{"d_model": 256, "n_experts": 160, "experts_per_token": 4, "d_shared_expert": 128, "moe_layers": [1, 2, 3, 4, 5, 6, 7, 8], "router_score": "softmax", "shared_expert_gate": true, "lr_router": 0.0016, "vocab_size": 28926, "norm_eps": 1e-07, "optimizer": "soap_variant", "lr": 0.00391, "beta1": 0.95, "train_tokens": 416000000}
Below are experts of layer 2 (counted from 0) of a mixture-of-experts language model. Rows are named router (the router's row for the expert) and show model dimensions 128-191. Each number is 200 + 30 x the weight over its row's rms, rounded and kept within 0 to 999.
After each expert's rows: "gets" lists some tokens that make up at least twice as much of what it gets as of all text. This comes from a sample of Wikipedia text that the model never trained on. Tokens count by the router's weight.

# expert 152
router,226,217,199,135,168,208,207,177,211,235,174,217,214,162,154,185,203,234,221,209,173,236,152,227,232,185,192,175,212,170,210,176,215,152,115,185,223,196,196,162,214,187,178,175,236,219,167,197,215,232,267,170,163,160,209,203,186,162,193,221,221,163,180,248
gets: " of", " a", " to", " as", " with", " for"

# expert 27
router,165,170,241,192,173,202,180,245,228,193,216,207,137,239,189,241,164,177,234,230,179,150,195,177,207,163,210,221,186,214,199,254,178,228,239,173,186,187,162,158,158,171,174,202,199,233,212,181,209,231,180,168,168,197,233,233,228,189,174,194,177,230,175,157
gets: " (", ":", " \"", "-", "(", " -"

# expert 101
router,201,233,137,217,136,213,192,218,224,209,199,204,218,183,212,201,220,140,138,200,214,177,171,190,211,256,198,215,156,200,234,207,208,220,225,181,197,233,216,285,179,231,192,220,187,171,250,246,190,248,145,160,221,177,178,237,177,158,180,180,143,261,196,184
gets: "i", "a", "us", "ia", "is", "um"

# expert 59
router,189,169,166,200,180,202,200,225,214,198,225,209,243,186,152,180,140,149,192,207,235,191,227,215,208,222,174,207,203,144,207,191,210,196,268,177,126,216,228,216,158,191,240,256,187,215,233,197,194,209,202,193,200,202,192,158,228,214,207,183,186,176,162,234
gets: "–", " \"", ".", "-", " ", ")"

# expert 86
router,183,173,243,196,184,234,150,223,192,211,158,199,240,171,219,204,175,205,215,188,234,250,215,201,185,227,196,194,190,208,247,162,201,228,158,195,201,198,197,255,184,221,160,155,228,241,199,193,195,201,195,195,223,136,189,203,156,138,169,207,225,200,212,238
gets: " named", " called", " name", " described", " known", " titled"

# expert 63
router,213,214,194,194,173,220,207,201,214,185,196,228,194,154,187,122,170,164,199,227,193,265,128,192,199,209,200,254,141,178,261,198,206,206,221,246,197,220,186,195,199,194,168,176,186,239,249,228,197,177,190,142,227,205,205,214,167,208,208,220,206,202,247,198
gets: " its", " their", " but", " them", " made", " it"

# expert 84
router,190,189,252,171,174,216,240,187,211,213,214,202,238,189,183,218,200,199,205,202,213,178,212,240,183,194,221,192,208,207,217,195,252,189,144,188,263,236,274,225,203,194,235,188,198,194,212,217,184,247,188,158,214,189,178,170,162,206,169,237,178,155,149,182
gets: " that", " to", "ing", "ed", " with", " on"

# expert 104
router,206,253,212,224,214,219,184,228,188,175,160,157,229,239,191,206,227,170,200,204,169,257,204,203,233,201,206,255,165,241,226,162,200,225,176,153,181,206,167,208,172,140,226,249,164,243,170,205,182,178,179,269,232,192,152,232,228,167,220,172,205,199,248,238
gets: "th", "1", "st", "nd", "5", "9"

# expert 7
router,228,261,176,196,174,194,228,233,181,202,152,203,235,195,177,190,187,195,202,206,176,226,212,235,186,179,205,182,184,233,237,197,142,196,196,203,216,177,249,212,202,255,199,214,255,162,188,223,182,202,189,258,251,189,193,209,132,211,185,227,213,208,222,170
gets: " first", " the", " second", " a", "6", "2"

# expert 48
router,190,166,163,186,192,200,201,222,181,158,230,215,212,226,149,251,183,237,171,205,238,245,142,182,130,210,182,233,196,130,229,200,212,175,213,192,223,190,207,181,184,201,181,162,167,237,184,209,222,243,195,163,179,190,187,203,181,162,206,233,164,150,203,202
gets: " and", "-", "/", " or", ";", "l"

# expert 20
router,177,224,222,167,210,198,236,164,215,188,175,199,154,258,204,221,255,236,208,212,151,236,201,200,214,132,183,172,240,205,189,195,204,241,185,202,219,165,112,169,229,190,214,192,175,165,176,223,179,195,178,195,163,178,248,203,229,154,147,163,155,203,155,180
gets: " in", " the", ",", " for", " (", " on"

# expert 33
router,185,177,210,190,220,238,201,153,205,253,208,177,204,199,164,202,184,192,186,194,161,196,191,224,214,141,231,170,174,238,205,252,258,191,221,199,242,138,187,170,262,205,224,183,199,172,219,243,189,196,151,175,136,170,193,170,189,204,168,177,201,159,201,160
gets: " in", " at", " on", " from", " for", " At"

# expert 22
router,209,164,172,170,189,221,258,218,158,226,174,223,211,181,179,198,179,177,174,213,182,249,201,172,166,194,247,203,246,164,246,222,180,198,199,214,230,208,162,174,209,205,168,140,225,205,233,266,252,222,209,160,219,206,228,229,187,185,237,185,167,206,173,201
gets: " was", " is", " are", " were", " be", " also"

# expert 98
router,158,154,178,253,194,229,166,258,222,245,213,175,165,248,202,190,211,196,192,205,188,164,167,214,126,260,225,175,232,211,216,214,175,185,172,221,165,217,218,191,225,277,236,230,254,192,206,210,209,215,187,193,228,239,159,155,164,256,240,170,200,170,222,193
gets: "\n", "===", "\n ", "==", " =", " family"

# expert 103
router,203,183,212,195,216,166,237,189,206,204,211,136,232,179,186,190,175,210,190,206,178,178,196,140,215,214,237,192,195,248,177,144,180,221,221,210,171,192,187,173,168,186,193,232,212,234,140,205,203,224,219,222,228,215,171,199,188,228,186,158,241,162,241,200
gets: " (", "–", "18", " –", "17", " 17"

# expert 133
router,149,224,160,199,148,228,165,255,210,182,207,220,153,237,196,225,172,191,220,204,189,213,199,153,190,210,208,201,213,194,221,228,166,226,250,184,204,182,216,229,177,208,244,239,232,182,257,216,201,208,182,155,216,177,221,212,221,192,206,161,172,247,214,162
gets: ")", ",", "\"", "),", "}", "\")"

# expert 53
router,188,213,225,174,193,194,197,226,221,171,185,202,183,190,170,196,220,200,147,226,194,215,187,219,252,214,209,239,159,221,237,204,227,184,211,203,156,250,205,283,224,230,159,205,227,222,159,203,224,254,167,180,222,204,137,234,157,191,180,195,169,217,192,225
gets: "al", "ic", "ical", "ial", "ological", "ist"

# expert 37
router,240,152,151,229,182,241,214,155,210,201,211,233,245,172,208,193,182,238,208,179,197,201,170,197,211,218,203,200,233,184,172,208,171,199,199,194,215,226,215,187,244,219,205,180,174,162,188,220,175,235,244,202,188,236,243,184,172,207,222,216,164,142,179,249
gets: "|", " ", ":", " 0", ".", " were"

# expert 2
router,218,221,181,166,166,234,234,173,228,175,158,221,186,198,175,208,225,215,198,206,148,203,242,234,223,237,225,196,249,208,225,186,198,209,192,198,205,214,225,181,198,150,202,156,179,221,245,213,175,172,193,150,218,205,201,205,169,258,209,213,189,159,144,160
gets: " to", " that", " would", " not", " can", " will"

# expert 0
router,228,172,217,177,181,208,229,169,231,198,190,183,183,190,129,239,220,228,227,221,155,247,165,240,204,165,222,196,162,187,188,213,205,173,168,192,219,157,140,190,214,193,204,206,261,215,115,201,271,191,220,172,146,174,192,207,192,204,239,199,193,170,213,256
gets: " of", " the", " other", " a", " many", " among"

# expert 114
router,217,213,207,230,216,211,177,209,170,230,123,169,234,237,132,170,156,197,229,178,175,219,212,176,265,213,191,223,193,153,222,170,194,213,167,151,196,208,189,272,230,197,187,198,187,220,220,203,155,192,210,241,256,179,198,157,155,175,215,183,259,227,220,181
gets: "\n", " life", " Candidate", " ±%", " Length", " changes"

# expert 56
router,166,195,236,190,191,219,234,248,213,203,252,226,203,227,191,200,155,189,170,191,198,257,192,226,157,239,206,261,198,167,244,209,184,174,250,218,200,237,224,209,211,160,172,224,148,210,194,200,258,235,225,167,174,189,212,170,198,232,246,238,147,165,208,191
gets: " and", ",", " or", " the", ";", " a"

# expert 66
router,229,227,225,218,226,137,233,152,219,234,219,252,249,195,257,166,187,231,233,185,184,180,237,195,200,149,205,230,196,192,174,229,185,247,212,238,184,219,223,173,145,219,169,195,180,167,174,205,244,179,204,264,176,232,242,229,224,176,175,223,188,200,175,218
gets: " |", ":", ";", " –", " -", "):"

# expert 4
router,193,188,247,175,211,180,196,168,149,187,159,207,201,240,205,173,218,240,239,218,165,189,172,159,207,183,162,120,172,215,200,209,182,193,184,218,225,172,211,172,247,262,161,239,207,216,166,168,213,200,197,182,192,227,181,193,166,215,182,163,215,163,175,219
gets: " the", " a", " of", " The", " an", "In"

# expert 109
router,220,204,140,177,234,223,256,183,194,197,148,198,204,207,148,219,186,156,196,219,222,199,192,176,248,208,220,250,204,192,242,142,211,218,197,169,213,229,179,190,193,203,176,225,255,187,211,207,217,196,210,204,221,206,158,161,152,209,235,230,159,158,186,259
gets: " more", " two", " three", " large", " small", " several"

# expert 95
router,178,165,223,258,186,205,168,196,184,157,173,228,233,241,252,192,182,228,191,221,189,180,173,199,211,185,238,194,236,221,221,243,149,242,252,211,181,234,239,207,222,200,236,196,182,177,221,167,195,218,144,247,174,219,268,206,235,250,218,218,237,245,222,200
gets: " |", ":", ";", " Team", " Location", " State"

# expert 150
router,251,163,146,249,274,197,239,147,195,196,170,223,229,212,215,179,190,228,247,214,188,163,210,174,236,156,144,217,214,197,164,230,184,210,183,177,201,170,229,152,135,220,204,151,163,191,146,235,243,189,184,260,217,165,258,181,188,206,233,249,166,190,138,234
gets: " |", ";", ":", " March", " January", ".:"

# expert 30
router,135,171,241,162,226,174,192,216,144,142,240,186,140,198,186,263,222,257,190,202,220,193,144,221,211,160,228,193,180,165,164,218,175,153,223,208,176,156,180,156,187,215,195,213,238,217,154,200,246,216,215,176,195,188,228,215,193,243,189,199,133,189,201,207
gets: "|", " the", "-"

# expert 62
router,207,193,189,161,269,242,255,163,160,187,153,140,180,233,206,217,196,222,193,198,193,219,172,202,217,176,177,188,189,220,231,179,145,143,197,199,204,202,191,166,177,232,156,181,221,250,145,173,252,188,190,239,211,174,183,173,186,205,243,160,167,193,201,258
gets: " two", " of", " three", " many", " several", " four"

# expert 115
router,230,204,218,174,163,202,230,241,190,203,148,201,195,182,185,180,190,209,168,192,250,230,182,223,239,186,228,231,201,206,230,166,245,154,145,184,175,225,177,232,189,213,145,196,269,209,181,234,248,252,223,194,155,150,150,216,149,167,145,203,166,204,210,255
gets: "ic", "ed", "ing", "able", "al", "ive"

# expert 69
router,166,179,195,201,197,246,182,262,183,217,186,220,224,200,165,151,183,152,161,182,209,220,206,198,209,250,184,220,212,125,210,153,249,204,264,206,217,260,204,201,247,179,219,217,171,198,226,210,149,214,175,195,227,192,168,152,212,198,232,209,240,188,214,181
gets: " ", " 3", " K", " 0", " 1", " 5"

# expert 117
router,216,220,220,247,185,213,223,194,203,239,192,182,163,117,161,170,177,178,229,206,173,208,214,191,233,170,236,227,202,156,213,227,233,251,204,194,197,228,154,126,215,151,201,195,145,182,184,194,181,204,182,215,211,200,174,187,169,232,173,214,172,197,219,191
gets: " The", " I", " a", " he", " A", " You"

# expert 23
router,197,172,147,223,184,179,186,177,171,191,232,205,198,196,233,225,221,205,187,194,240,186,214,214,208,198,173,244,191,218,157,129,200,211,218,231,167,260,218,174,209,174,187,250,184,184,229,201,178,215,219,205,198,192,223,201,235,173,156,195,230,174,253,200
gets: "N", "W", "E", "T", "K", "P"

# expert 146
router,187,162,168,220,217,224,194,202,195,218,186,241,213,162,149,175,210,159,212,179,248,232,240,192,156,184,198,229,180,214,220,125,197,185,212,194,191,187,217,226,146,180,211,218,253,218,209,150,208,219,211,181,229,201,156,202,184,185,216,216,177,161,219,239
gets: " 0", "0", " century", " round", "s", " such"

# expert 38
router,247,190,215,180,215,184,256,175,236,176,230,227,178,192,183,177,142,203,195,207,163,216,215,166,187,176,198,193,188,238,175,207,176,200,186,232,159,241,245,175,178,178,178,181,189,191,151,208,254,181,226,199,230,215,166,232,176,219,201,185,143,175,205,220
gets: "-", " -", " –", "18", " •", "\n "

# expert 82
router,192,253,186,188,208,127,215,196,237,200,262,167,209,218,254,224,215,218,226,214,143,179,154,193,174,169,209,218,206,225,204,238,169,253,203,199,226,172,219,152,211,198,208,213,159,161,233,223,247,211,162,191,177,205,197,197,204,170,204,187,187,265,169,160
gets: " |", ";", " /", ");", "',", " ;"

# expert 89
router,189,207,201,201,187,233,267,171,246,177,215,252,174,193,235,201,158,235,189,218,172,260,174,229,174,183,178,208,212,201,190,166,177,207,234,211,219,191,185,164,192,192,176,186,142,223,275,203,170,161,207,157,168,168,245,207,237,198,204,247,157,144,152,186
gets: " and", " or", " to", " /", " &", " but"

# expert 28
router,216,233,162,214,187,226,215,170,161,236,134,214,200,227,172,154,185,227,189,208,189,242,215,187,192,214,200,193,208,199,250,209,187,182,216,191,222,204,221,207,222,255,180,180,206,185,210,214,199,191,185,221,270,168,223,156,173,151,247,199,229,225,220,192
gets: " his", " her", " His", " family", " their", " its"

# expert 132
router,206,230,237,179,183,186,224,191,211,206,204,208,202,189,202,218,193,249,154,202,160,223,187,246,217,214,213,161,259,229,217,151,242,231,153,217,236,222,208,243,254,189,212,161,163,218,204,235,163,184,181,206,230,197,213,180,162,196,158,176,213,159,196,171
gets: " has", " had", " began", " have", " served", " started"

# expert 92
router,173,205,255,184,229,190,163,212,232,211,276,164,232,206,176,202,247,167,168,204,203,183,228,187,201,211,243,192,171,219,199,168,230,232,167,200,185,180,210,196,251,203,207,236,190,156,225,184,184,210,250,208,236,220,147,152,157,223,209,211,205,175,244,178
gets: " ", " |", "\n", "present", " 2019", "|---|---|---|"

# expert 123
router,223,146,206,219,157,224,133,273,171,254,208,207,193,214,228,174,197,219,209,216,221,187,203,153,163,265,246,165,209,259,265,236,168,219,258,201,191,216,249,227,215,258,219,179,249,170,206,185,164,260,142,183,192,221,223,170,179,210,233,184,253,200,189,226
gets: "==", "ers", " ==", "er", "s", "up"

# expert 78
router,208,210,180,244,219,210,165,214,184,158,231,171,198,214,263,194,200,214,196,206,207,189,255,181,205,234,230,232,180,228,140,240,231,223,192,206,165,237,177,201,200,164,202,180,141,207,186,204,171,226,213,236,182,173,223,185,220,208,149,188,222,237,249,237
gets: ".", "ie", "a", "y", "i", "o"

# expert 94
router,200,181,214,158,158,243,197,182,235,221,246,209,187,173,224,158,200,166,195,221,174,253,229,248,155,215,212,204,142,194,227,230,201,237,172,231,197,191,186,179,234,232,163,194,232,168,185,227,209,228,171,179,225,199,173,194,156,154,234,185,222,178,221,183
gets: " is", " was", " a", " in", ",", " an"

# expert 19
router,233,193,254,188,233,184,204,149,233,192,205,205,185,201,220,176,222,219,192,216,174,140,244,150,226,227,194,148,221,252,176,266,206,188,219,201,241,178,182,133,220,183,161,180,158,166,186,175,210,206,224,246,162,181,204,242,216,219,216,176,198,160,183,183
gets: " in", " In", "In", " from", ",", " during"

# expert 13
router,235,232,180,186,171,175,224,183,233,209,186,210,210,254,154,182,172,199,229,203,193,229,154,196,168,201,266,230,163,237,256,228,195,232,208,200,229,201,224,218,206,206,213,231,196,173,202,205,217,203,178,221,187,218,158,204,164,184,262,179,209,207,217,191
gets: " |", "1", ")", "6", "7", "2"

# expert 3
router,162,128,195,190,187,212,161,212,199,242,192,226,168,245,149,176,174,201,173,224,197,227,166,205,156,228,178,212,212,235,243,219,223,169,246,198,221,182,189,188,247,205,191,227,235,195,189,148,237,196,166,160,192,200,155,174,202,190,212,167,233,212,224,182
gets: "-", ",", " and", " politician", " coach", " l"

# expert 61
router,175,234,208,164,203,207,173,222,226,237,202,219,141,241,203,228,177,212,241,202,250,154,225,153,197,225,214,179,229,195,234,224,164,188,217,227,213,210,179,176,141,217,165,228,190,265,235,217,211,240,206,206,227,212,239,165,206,244,261,211,174,241,170,140
gets: ".", "\n", ").", "\".", ".\"", "'."

# expert 93
router,200,179,180,149,176,208,224,209,120,225,204,250,235,209,218,174,181,235,181,229,156,227,241,230,165,216,183,136,202,216,190,140,166,179,224,189,180,158,174,217,255,205,230,207,219,181,209,216,160,129,164,184,225,196,177,230,198,168,184,197,236,263,257,188
gets: " year", " years", " season", " team", " School", " College"

# expert 144
router,232,214,233,184,178,157,187,216,237,230,259,215,208,231,232,180,157,164,183,177,200,226,231,183,164,241,207,188,188,221,226,234,178,222,176,209,145,191,248,192,262,231,213,238,190,171,233,181,231,148,210,207,244,198,191,184,215,180,189,168,246,182,238,152
gets: ")", ".", ",", ").", "),", "\""

# expert 113
router,194,193,222,184,188,216,189,172,188,217,174,210,122,172,192,181,215,190,232,226,178,203,234,221,245,225,185,207,219,236,179,227,216,235,192,202,152,224,139,152,212,164,219,239,206,173,215,166,154,212,233,190,149,214,208,155,218,179,242,186,168,159,171,187
gets: " by", " the", " that", " under", " this", " By"

# expert 135
router,191,226,169,159,216,234,177,251,184,199,224,224,166,159,157,224,157,189,196,195,169,205,159,245,197,207,209,204,225,157,211,219,190,195,190,232,220,180,203,181,220,167,194,180,186,181,210,269,179,185,190,179,231,229,234,199,166,151,208,169,203,150,135,222
gets: " was", " is", " are", " were", " has", " had"

# expert 58
router,190,245,202,160,212,164,242,175,227,148,171,247,206,184,237,156,215,221,194,221,207,255,203,194,178,169,164,194,250,187,195,221,164,154,230,254,172,149,198,193,170,179,189,201,158,235,250,210,233,165,257,176,104,183,241,207,209,193,241,220,188,164,184,192
gets: " and", ",", " but", " which", " It", " or"

# expert 127
router,155,197,218,248,218,243,187,239,209,163,201,207,213,216,183,210,244,224,207,201,237,195,205,178,170,233,214,248,183,174,183,183,190,225,214,220,212,185,159,221,214,169,187,191,216,219,247,165,195,269,193,205,221,189,204,145,164,233,232,218,228,178,244,224
gets: "-", "|", " |", " the", ";", " A"

# expert 145
router,207,210,247,147,201,170,254,165,263,177,205,198,138,204,209,211,190,209,252,222,181,202,216,188,192,187,222,180,234,195,196,236,175,173,180,187,197,210,182,148,131,219,160,204,174,187,182,229,216,224,218,181,173,222,210,212,208,212,174,214,178,203,179,209
gets: ".", " the", " The", "The", ").", "\"."

# expert 140
router,245,226,205,204,192,188,173,144,179,205,263,179,208,219,217,209,239,243,189,207,185,186,208,221,161,192,218,217,197,246,175,193,179,228,196,202,172,187,204,164,201,181,199,203,156,164,214,164,209,157,198,209,178,213,206,203,162,216,145,215,180,199,241,171
gets: " |", ";", "\n ", "}", "%", "Note"

# expert 45
router,157,146,211,169,186,151,172,256,236,194,232,122,145,186,134,235,208,215,231,208,196,145,194,166,196,175,232,189,204,191,190,231,191,252,236,174,203,189,186,169,221,149,158,253,186,233,194,189,245,211,187,196,211,166,192,197,216,190,189,180,199,192,173,203
gets: " (", "-", "–", "/", " \"", "("

# expert 47
router,207,188,222,141,189,153,202,232,172,199,197,189,165,202,169,180,169,218,228,225,194,216,202,243,227,171,190,210,218,182,175,162,157,171,192,214,197,175,167,270,169,206,164,182,260,188,126,180,259,182,218,167,164,226,208,219,162,231,178,168,175,166,177,239
gets: " the", " The", "The", " This", " this", " their"

# expert 43
router,196,171,171,198,173,194,212,240,142,220,189,253,131,203,210,226,266,248,145,217,157,224,215,248,170,218,201,146,220,199,221,219,190,207,213,193,185,154,176,179,252,167,222,158,159,198,185,235,222,151,211,182,225,248,258,192,216,151,206,193,230,178,169,232
gets: " he", " He", " was", " is", " it", " she"

# expert 151
router,223,184,196,219,210,186,231,258,167,168,189,213,192,172,175,204,192,215,211,244,136,213,258,151,214,179,231,237,177,246,217,195,200,244,226,157,177,258,163,240,217,153,208,225,216,179,211,199,178,173,232,181,203,159,133,214,205,160,189,232,185,189,246,167
gets: " This", " this", "This", " his", " a", "-"

# expert 81
router,211,265,144,220,212,163,199,161,221,225,220,200,240,229,201,194,154,224,194,163,233,204,168,180,175,155,229,245,227,210,194,218,176,219,184,216,243,206,258,179,164,207,214,191,161,159,194,178,247,210,180,225,145,217,215,149,168,238,241,238,236,207,244,212
gets: " |", ";", " —;", "};", " Apps", "%;"

# expert 96
router,214,187,236,193,160,209,225,228,232,191,231,181,236,151,221,230,183,185,217,198,245,182,180,229,176,225,220,185,207,198,244,164,195,245,201,180,193,245,214,269,215,215,175,189,254,165,231,217,238,251,228,168,235,210,163,224,151,144,186,206,210,184,214,181
gets: "ed", " used", " out", " known", " up", " released"

# expert 11
router,215,185,215,191,225,218,220,233,215,189,194,178,207,186,206,125,233,158,184,231,188,223,198,153,182,230,172,216,169,166,229,202,188,280,171,250,173,200,205,183,215,207,249,243,177,199,181,202,195,196,179,218,252,207,179,165,188,234,191,191,197,213,248,141
gets: "\n ", " ", " —;", " there", " L", "\n\n "

# expert 136
router,214,161,154,248,234,200,193,171,243,214,161,226,195,199,189,190,203,209,202,215,267,247,171,138,177,231,146,240,233,205,198,163,179,204,233,256,174,183,180,176,248,180,224,189,169,173,269,223,186,228,206,161,186,198,273,202,208,204,264,218,194,209,223,214
gets: " him", " it", " he", " but", " +", " which"

# expert 29
router,181,243,152,210,223,222,193,197,188,180,214,223,168,213,190,204,126,180,236,211,250,161,195,137,193,166,223,212,185,208,213,216,190,183,233,219,188,177,192,210,167,215,184,205,192,214,208,180,214,208,174,155,222,169,197,229,182,231,217,215,171,248,183,154
gets: ".", ":", ";", ").", ".\"", "\"."

# expert 15
router,220,175,193,232,195,232,200,195,217,214,187,214,233,195,196,154,202,205,181,211,219,221,146,251,148,224,218,220,188,216,244,171,210,266,191,233,180,153,212,229,224,213,225,199,236,198,199,212,161,233,242,217,250,251,211,239,221,217,237,194,215,170,225,203
gets: " well", " known", " Location", " 0", " also", " Preceded"

# expert 106
router,207,204,141,183,250,223,193,266,159,205,141,179,188,232,166,161,202,187,242,178,167,188,155,187,199,176,173,222,191,211,214,152,185,209,215,186,236,176,179,179,162,213,169,198,235,208,183,125,219,187,188,233,223,144,150,153,164,218,210,216,173,253,194,200
gets: " one", " two", " 1", " 5", " 4", " three"

# expert 143
router,166,209,173,232,193,254,203,238,211,189,182,143,192,224,164,192,227,159,176,242,172,201,240,179,211,216,208,183,216,205,220,192,168,238,268,157,187,171,195,227,162,168,231,190,172,188,236,147,181,211,173,233,208,217,235,174,226,164,190,223,238,207,188,173
gets: " 1", " 2", " I", " II", "1", " B"

# expert 120
router,192,184,214,153,189,186,202,157,231,184,185,255,162,159,179,206,163,205,221,205,219,209,192,226,186,205,165,158,261,197,194,230,166,156,187,218,197,205,204,180,207,209,199,154,227,183,183,215,193,232,167,174,195,194,237,234,233,176,184,194,202,172,186,200
gets: " of", " in", " for", " to", " from", " and"

# expert 5
router,202,155,211,179,155,192,160,226,173,212,231,208,222,171,153,186,136,160,171,216,165,235,196,224,206,207,179,286,151,227,216,180,240,244,247,214,222,172,209,199,256,195,181,228,215,174,222,180,193,176,194,174,208,175,141,201,153,154,182,181,180,209,210,176
gets: " a", " an", " de", " A", " (", " en"

# expert 159
router,214,173,188,282,199,218,236,177,218,214,174,182,181,192,207,214,141,180,247,192,212,177,221,155,181,195,262,200,196,166,250,216,153,212,216,179,177,177,205,160,126,167,185,196,196,176,210,221,228,183,204,238,215,178,205,212,191,223,203,203,221,178,221,209
gets: ".", "–", ":", "2", ").", "0"

# expert 40
router,215,244,155,183,180,213,246,186,228,183,235,162,226,219,201,288,229,167,154,208,197,189,208,161,247,235,213,178,168,186,181,219,238,175,206,222,186,207,183,252,201,211,199,200,207,171,200,276,167,245,169,177,208,127,205,221,251,197,180,136,208,249,168,187
gets: "'s", "son", "y", "ie", "ley", "ard"

# expert 126
router,167,216,186,191,169,251,171,267,212,207,179,167,178,188,157,152,170,139,244,219,198,237,210,187,212,215,209,227,174,190,214,235,213,216,241,231,209,188,176,168,184,217,200,238,168,206,231,186,187,210,165,165,200,167,144,185,207,186,224,219,224,260,195,153
gets: ")", "\"", ",", "'", "]", "}"

# expert 80
router,195,185,205,240,167,257,204,205,166,206,204,209,195,214,116,141,168,175,195,218,188,217,192,190,257,212,242,214,205,177,235,210,211,243,282,158,207,225,226,233,207,159,195,229,159,202,236,159,147,202,187,185,260,187,154,180,175,199,236,206,209,181,218,161
gets: "–", "\n", " 2", " 4", " 3", " 0"

# expert 141
router,243,213,215,189,155,176,245,205,246,231,254,221,168,197,209,227,200,187,174,198,150,201,176,192,232,184,168,201,214,265,217,226,169,266,205,210,179,198,203,206,235,205,246,216,192,143,201,256,194,211,160,200,211,230,169,221,232,144,150,188,130,259,161,214
gets: " |", " –", ":", " -", ";", ")"

# expert 70
router,176,206,196,192,163,235,182,243,174,193,259,215,142,163,184,217,179,203,166,225,182,182,218,161,183,176,242,189,143,196,223,227,180,184,233,205,238,254,183,180,173,229,191,229,198,149,201,200,174,227,157,191,163,186,155,220,155,243,216,169,217,274,198,163
gets: "'s", "'", "’", " League", " States", " Cup"

# expert 128
router,207,162,177,214,186,201,197,208,149,234,217,244,218,195,212,177,203,181,211,239,180,197,215,224,250,178,218,180,206,243,225,208,196,274,247,202,153,171,209,256,182,220,236,200,173,198,212,212,182,162,199,248,264,212,239,200,169,227,208,202,213,227,177,187
gets: " |", " 1", "==", " 0", " 2020", " Japan"

# expert 134
router,199,210,190,209,159,186,183,231,144,196,202,239,192,147,220,175,177,213,139,199,229,237,157,183,221,216,200,242,191,229,196,197,134,190,199,204,190,202,205,220,176,186,242,242,200,196,189,190,227,219,195,236,208,201,215,192,136,183,237,188,196,207,199,208
gets: " m", " species", "th", " men", " 0", " women"

# expert 72
router,200,193,220,214,205,205,203,193,236,194,247,198,221,214,204,228,148,167,207,157,223,214,197,202,142,223,180,238,200,153,226,231,231,221,228,213,163,195,212,144,212,161,215,223,164,237,208,248,224,214,162,201,247,195,197,183,168,179,195,221,158,157,175,228
gets: " ", "–", "/", "s", "-", ":"

# expert 18
router,155,251,187,173,176,173,246,260,199,226,151,225,163,179,222,178,210,182,195,196,181,204,199,174,233,184,173,174,237,220,248,233,165,170,192,228,180,228,169,188,181,242,189,271,208,167,187,197,225,201,175,166,155,175,191,229,189,162,180,218,218,223,151,208
gets: "'s", "ian", "ist", "an", " German", " British"